python train.py --n_experts=256 --experts_per_token=4 --d_expert=64 --router_score="sigmoid" --rope_base=10000.0 --rope_fraction=1.0 --init_std_o=0.0677 --init_std_down=0.078 --lr=0.00459 --final_lr_fraction=0.0 --doc_mask=false
Below are experts of layer 2 (counted from 0) of a mixture-of-experts language model. Rows are named router (the router's row for the expert), gate (a neuron's input weights, with its number), up (a neuron's input weights, with its number), down (a neuron's output weights, with its number) and show model dimensions 0-127. Each number is 500 + 50 x the weight over its row's rms, rounded and kept within 0 to 999. Numbers have three digits each.
Before each expert's rows: a language model's description of what the expert responds to; "raises" lists some tokens whose logits its average output raises strongly, later layers aside. This comes from a sample of Wikipedia text that the model never trained on.

# expert 26
It responds to: Middle syllables like ab, am, est, ist, al inside foreign names and words, such as Surabaya, Halabi, Universalist, Albania.
raises: ".", " a", " an"
router:470517488490483562543488465488548499456480515494474492442523487537574466558472497476533455523470403625425473550446585411422569508456473536452553390493520428454479413462586491508497561469443425533489438551524493550525492589501490578474522557390471433489450496487526427495541468479449458434477405436545504514366504489477561451564616503481516459527417418457548462498455446444485528442525
gate0:480494475513482499436600490499435459457490585444463460465435548503566491494550488510543451472513537441481349412553511494486488532500458498515487400514499511521454518500513581483473506437538397537482566454485504475508467556565437557429508533555481510449545410564468494469477514574597527464492507537514477440477439563481491475366502628497437386408471554512542514513641512478422506564497
up0:533421432431542479427475537543556486557503496540485510521465416399483499493449453473530483597537474468460544559606461519535512521476533422471400490467437588503544510531496466511413368582487559475609530509442543530540448458453488498534453485493493526517445540546549488596541415496496491593481569503467496534555600489460565533532444429525504592579460511499527523502439491376527490474583
down0:453556522468568496528478465532572534467537519630562450526479574483527557510474448573533489531535461475541499465535513547569453488562487488587479463428450525513571520527559394448528452478432504391565523546427470420522484453422520566469466550521570463563494580545477443486603565497542535514515430583475469477502494397507480546521564537476560492556487469577452530522459544475460444594358
gate1:488451457536544432477496566510518542485501510477441573459501428448558624535505489493475451554429450526470384558434496537482465509502542539482458469592562482377515467539534526486457555553521502460388360570376425439495502494423594475506557516576493520540515466499506553547534474506463548457583513468502469405521474483453437445577483397434467518485543482467547406501467536484485517542494
up1:558427454543503478599517537523392426532580433529486490493476552535448478546570511580480533474553511474595563480545474490486479517549589431486567527419508466561524541420505439489596512553438574495531567482535513477440509495434522543486413437446559460452454450470451454445399511477528465524413552492486514461477533531451490503459496517657518444501501393485525503447487471353483465534494
down1:467532440507408511455464550416516533605583541425452558478425515527697640494460445484502462487564466483420555592458479438525609575507512496570566512457548487494532445547501494553470543548504561452574441475509476557462491488522513537515520506490584432497540519512536482530470453498435530471497605472488539479511529502463563521536538449491514560487477512524503430622474447422535486481535
gate2:566527483518555479427533426397516562438472498512583445461488530547445559461491566445469488439536521578504481523567514464499569546490517446508447478564437513536470435512469469477547514611565433513539529509539508427587564579435556508547528514612497558477523455489591495496515482471471566576449512627612522422578471444549487487558448477434474550592485478505508601505530521417530448483471
up2:512551453462596572536513442487509658496592488523481406445529610571465571459489548456463582521492530547443538497456542433570545543579422508507539518490535470486538455385451469522555583469545539560561442558469461445552529534420453444503567499503443534539473447469613496524536502416504529413491531472524465554437464538466440482562389504550508469538459524418533501460496517499516490514499
down2:426449518438455466491474516471454425484470411542493427528555591426435481539501486463430460520500518429467542452480476452446533490479565417478526578417446577508536504510472471554412485584438470491424587464415526588480459579522458445532487482528540557538517492620493563561472569457562540446451453502553524515580415498451501490478510486549471503549532508539440538537640613472492558483520
gate3:513534431503466416595478514496498542438466486532560447575430465425540525555506587444433518515471483436497534509542472447445449472405465541445503482456486435478458506517682516497511592566514418505584511562524485472534448566468504586469536530440508472508543493470413475505520517550445464453540394504433483480472541594422508420512482522541440430511454484594515467487492489550549417595446
up3:527495464549432487590474492524501608533491457463525458521516406581515550468472428550530437471444437505463504390474543507426456501561436490517524546532441560512502427499595427560474530546484438433486514522566492427526540544367518609540525468464599617487518555519505443525496531486472435538489545435504463503471470541383513544468537470505448459469498425553496549428387523534575522444498
down3:538546616404475503495520429470542500471471526500546454497471449447566552584472530539483405496544449513486454473483510539500442420492499536510515539550463521599489424445534535536523510581505585465541521493469409553514505621430511478489543554462461438466460497554416491504605540420533544493492389589523524568459495557451425555457487506409560617459581548480400492489480567459500469472521
gate4:556543536488535507536474447533403401486396536553428547535545533469497481506488547494473565484530576506401495546531534496555463534536559452531512483489571423461566547504518497468521459608474554592498509567419468516538538447413485466363489555492433472519466465418545608510560604496521442425425498491529482484489562467461520542570520550533537530510502411439504505447532468402448548468599
up4:453554549532572566538498423479484515432429489489448549517430542462460473456503546496427518569481553517540589468535456522437543487496451512525379526509530521518436522493456560516503385491464484568576483499541496447490386515481524512445494440530542520520445470542508468408437557438465636439506643588488508393552510470375489451514532563510529536531443500565481585486423517520457500523489
down4:440530400525520473517507519621486487532565510488573524446547529473526489586478532495557556533514566507494391607497575460469546471546607513507590376515491492487453487547521553420584406488528504487547446537433632485534535496533526528559470422551517495446467478512535503515520454489547495457494394521483548544439505582456509448510466458390535483525409499417424519531519559468455560459545

# expert 49
It responds to: The letter h (and j, ch, sh, kh) as a piece inside words and transliterated names, like single-h-andedly, Bage-h-ot, twentiet-h.
raises: "-", "ican", "ative"
router:494459437497452464400505537474503498561509569466514550443513513569486453484512458430529407511550480554576570511424509443501480563491561566471414533364552552425552464444523501441506535459486529482467540570520496550527459472522467534443545412437434481509411476531615408518478482514443397471528468512491471412470509519548438497637527486519523462408521444524550355499532460497500494483537
gate0:494524449478424385429497533534564491522528401424431460450562471535529488495499537447455519509439488511515522486473473415499513495560515589521486551515459565442473527545448516521516379540567534446498446425521494488505537425535578495561561500493510552460581512483510458501434448460474515425511416521397464583522537392416482459502538612562484485581519457462588393523587456525476424454483
up0:569490509545538508457544517489571467470500456444469555410552527494505449551497501479530478543407447570481439456537538459472480501534413564472529532492516477467477521520389529466530457557507569466479492533507413463577505360420563441489500580514482514492506487507473497334460480472530427427574466557507495578480573446503451603490508596563482514478592468429545407512591454450450476502438
down0:476539533526568548523510548500548419532514497462534473433522479425427502497477395578540582525438569344465524534503501578528540494574417427464453534447535476497499436457559516523505529506566602567603487472492507515500572530534503465486487485469428464474489485497468540481515493489506492545509539433436546433453528458597576484483390485462533368602397498399531511415507472456506482517473
gate1:457530495499552425551448484480577529451484520401472540505523493569494465548542627434461490539555436562583547499508538566608468539543476516448445531542555510447517520484499558512492477416516568469427415576531461484530455452550480331414450436466504548461536506479484484511389503446482474507494518567497559488540523545484421457614474478498496502543471401529569575491524422479513578526446
up1:419571476530520510512459564459558572523517501480482466372565448520550521490542486463475444556489500600528523562530447552585527536521486510516432607462472480451491447441511523533533527457509557510447451573490520467598489449529485437507502473474536521516560516430473467455419522477511462547499500616512527535536568495502376413677490499544542504480537495489608531484547465544594609533433
down1:575474509502556484478497572533529543410537488592392519444584479528565448519527550553508454409485432563468479474542492508487451547538498463521565573577498571503494463540556440521520562404449630535554531542427484545543364445551478467476512463489579530581492519467510470455548505467572544519443534500483516504527583506477465470432516476525489475593460510552454469478492609357552488559492
gate2:438501472563537509580546481487502458526499492469469482466505534579589454517567514551466525494610538453481586519533491572467491460447427477614492484436413444571488567477477558422562571460476460463367499481468545549374426493448473533452451566459481525455513481427467443451541514519470524571479624454550531439597523521477353479514520471521500495455494439504459541498496485519475514425440
up2:563570522484441467425481563478458491408481535497474448452473548427524501556581563488587472441479491624556470522462538448481515451518485542424592474492547506496500500465481435569442504529444579517587542554500452408497566530579495440515569530470415480538503505492560528584515445446486502476603452513424451542472440588524502559473486573430456447457428476507499412462497568395541448561454
down2:477517462440490470516542465575457645516472407514426502524550564482487554429487517455477525489385482554556491582543501531437558503559503452487607468522530543572417468403575490572543389531374487466433498429498472400470482555451454566482471479505555492442556468553543524463512502539500473489573442531470510530547571528516433524591474550442504442462529547518541563568539467490496582493493
gate3:505536443529609563520527521457505471519413520517466440428539456502514540433475436389584405447520501472460426510505552393409498459534585564514454458523516396430496502536498574528471469468536578493482489534449472581506466421503477558523462486520547490422409431464527443455441518565454470427516504442521422405417485638473426532496541512522511496517565483518525502454574454512445488447493
up3:438445416517613467504507540518488554549438508497455416438499368602514550530517445399568456403557497564501566487534601462527512607523522542529467498511512508468464497519557600502458481535502625477481517476452489539554491502511564485514521452589509414425444527426544543518510503589485478462451437421505454519453517505514484498558525524529517600549465499476418520448481487592466554407493
down3:460471510595481481547545437507580478487511430454560473500511495487441562478623543503457461484548450597551432586495500535443455561510511604552480509419532458503530547424488424446470489525476465468525535485532523496429501601576519495448498428489519503469376443528510441455494415453446522481477504494545571441562593545548468523577421516533468473466422533450443586403560563534433537437508
gate4:520530505531413528499481507424584449501522505464524439471480479555494521508542527384516469519443576492480536510502522367494496561559554455561405434469431402488531492492474490584547533523500509532400546458445465513491455440463486472524467482614546500443465461494431525426420385447465403540480555496491613601524514460500461526569509434497589473417424551436468522494542563556489463459529
up4:544539490490537477561581592489468535519510406568419512525411524470520439517509395556521502558425543540544511563486481569566456444441509501497575484506581631596412433514481478504535466412535470482531524584430487492472575519527496605491469483478482511487496486528515457556534494543559479518522506587430511419611457470492580516476465538541458392563523410443506488443430523479465476548425
down4:514457454480564494514551533576422443517483499430512520544462396571577510477505494401505546515459477527516569502575527557456532512436535613532425400514550524517395566422540483451539420482470474570544504501481521548382405483518458574428515532533473503515475425478569502536471506511583450611526503471522553457524541439536544519567473608493578477567540612548535440547497512492511518509482

# expert 25
It responds to: Word-start consonant pieces in names and foreign words, mainly K, k, Ch, Th, ph, j, Z, as in Kar-, Kh-, Mon-k.
raises: "out", "ver", "way"
router:506491493497380522479578455440446536514552579515553431360452482590607532591449491394595475427497445533449454547454527463523489535488459459502426540482458470513472464469517514501512416480474505524450448523525519615524389459532540544490514516494478499522446512585580389495500484518434501483446507475488540482519438480521512566564609489603489467437465554558449439496548512423541460477481
gate0:497586552396453494482505571581421478558463482475500513515547480459464546431434549468448437482504537542513604614490451431475466578535471470515494445569450405461487571462499464472635512553508551577509547591503520572489388544396411551523542467510510544457508510515413482472420529501490543484569533539505548494515510543502481464424457515516434600533555534455547481435447570533493462470476
up0:519396466589547544485486423471561543431516530486578489547473511566476481616544453522536508543448482496521457440546468534575480471487445499477533561473530567499473504497521449524500578470540456462516466483523435454487639439633523401471359507432484419518480459493540546568518426452507457468460498526464369526525535486455563504510537510503578435443459495518496525471580473534499584465392
down0:537523568439516436523506613523505502429503495567498551472447483590562555496514486397546527510518522540520467541460495516485522567468564488505514507472379466399552500480435490458533511526559523560497424437555445479445531489451405572470523370543420565437399422531606505458515556579492500540548500535465513369551471572493511485491441406488462490486417507434461475486468547474580489486474
gate1:538467544531409459457542495577429536570476466422483514526533533519503492531522518453478534459565573602453530507506413462445399530454504558568483585541439474380408457538492564448547572577517461494494501507419524464503406432524497513500507550568514557463521559500507498466405599491416478473493537525511564510493521592494538496512545522550502442456416498452518525351588481517586459467470
up1:509497438456570501488462497472456502484597509574498496487457447486464547521551584490378432524402626420539473493430506557569514531523516502493509501449461517449572511523466509531478578439463466523482564464553556528511449448424477557530429501485374360494486449467520564488483519465563454488512481449517427550647561492488548456459553441445588402448469500489510550501470459478529511503586
down1:594513594456431489529488525497619495451503479571524482509438462536459520541517548473489484554554552488589484443440480457482431434490454520516493484504452486517617577506504514392602533416470457451627542445431417520523508515482574539503491409446457421461445516529543465487563524520523487393520505491462548540417491569516454521482576382529484502451452542551521533550461492392550465479457
gate2:522490455572589521420515525526417466513503424451518509498509495583582551503488601543470452514470530474486533512434397515570414517543431510512484554501497594432502454679524458423511490547552446482545525546468398584515520439534533420500441620530445490538463504513478509602533497471510526479467471498479468486477494488535506519484502499496506567578465482486532498682465438548460462494546
up2:560506502511410506435408513581363477568502533566465585572405532474492475521420501498552465407404528363534533515469448579504463563537484503529499568471448454477512525599421476452509470510481475531532493605463514567509456461521476536553528462558452470550456543530514574488456477489501508525479464555436441557448527482430519530541512516458509486520428445493537463456554496525508597530654
down2:559543507511507500550567484468560437436442582496501485523557554548539496471483403563518465558456537533408568516483557494510450470492445576534484479475520534505466570394565514454471634412494504472571427511478469456495622545478561586402496522555526603572474513536422433531476527541596435513478556548524513482603530461508480516492509528437613464569470493588475461459539469474501521503448
gate3:484495507574428599389598525511484430499582397496474554455505586489519545572485517496492535481505566498443509559410556442484433542459488458474527493444523441380486432477530490548549534551513502557597408480537443519438490482492506528565476549513419541570446419497610449528592513463510511413456540532535458464424517487470515550464473449537507565426471441454506431422488489470444557556487
up3:419548530539582499529529494460485517473517498583513514500458549387476479448488532526439596504508485563478453504400532531492487576508425485440492475456518449318521495575524510533496427618434502558553492555605473532453463489400479471531503529505499490606448462526509528536556595464553460415514439495495472411473489495446570461511496489526522496471469525527578493409435529581460479545601
down3:570526428502458353445567536436422458487509568422484453536554496492464412413528462514381529497446437505550476429539568485557525458448486497520500529503467495462582555487532535548527465519514452453437477473489524554472492466504514537393419567510448487568455384521483561452505502531551552465571536425522587551524524553496550568484482469636491503473552527483465511493510431579431421439515
gate4:586476435524529541444441529524502543528579584358500483503401435484458485470519551531434422556585455545530531579469558576557530649499384471506550448508508461458520542595487531488494506485532496482500446473454497494575534544519524453488540464495586468479471461486555571490584533487508477597497453601511614478508438600460529531455489496487495482485503518489477539550617451506520558525545
up4:508509413495488531482496489399607565470610533403515467561457401442452542475378577577499474502591458463483559447487590602530487605558416492518509521552537465446483480424552519526471505533546507509434463477491551521573548542531569512486529465542511456451430463539503500521531590503561471469500454641576578530503456569476496489443538527532438533471476464564533511541516486564500472462516
down4:534494500435468481461574577434467520550547559418570552418510492507553539496503536492489503508514566492461442434486476522570502530518448379476503475502525423518588476593456578444568431433538434558504441584538507468501508543499489444517609535507483450532532568532542530574491478492469510503434446523501420510527514498536533493464404470550400478516511534515422497604657493410415453552437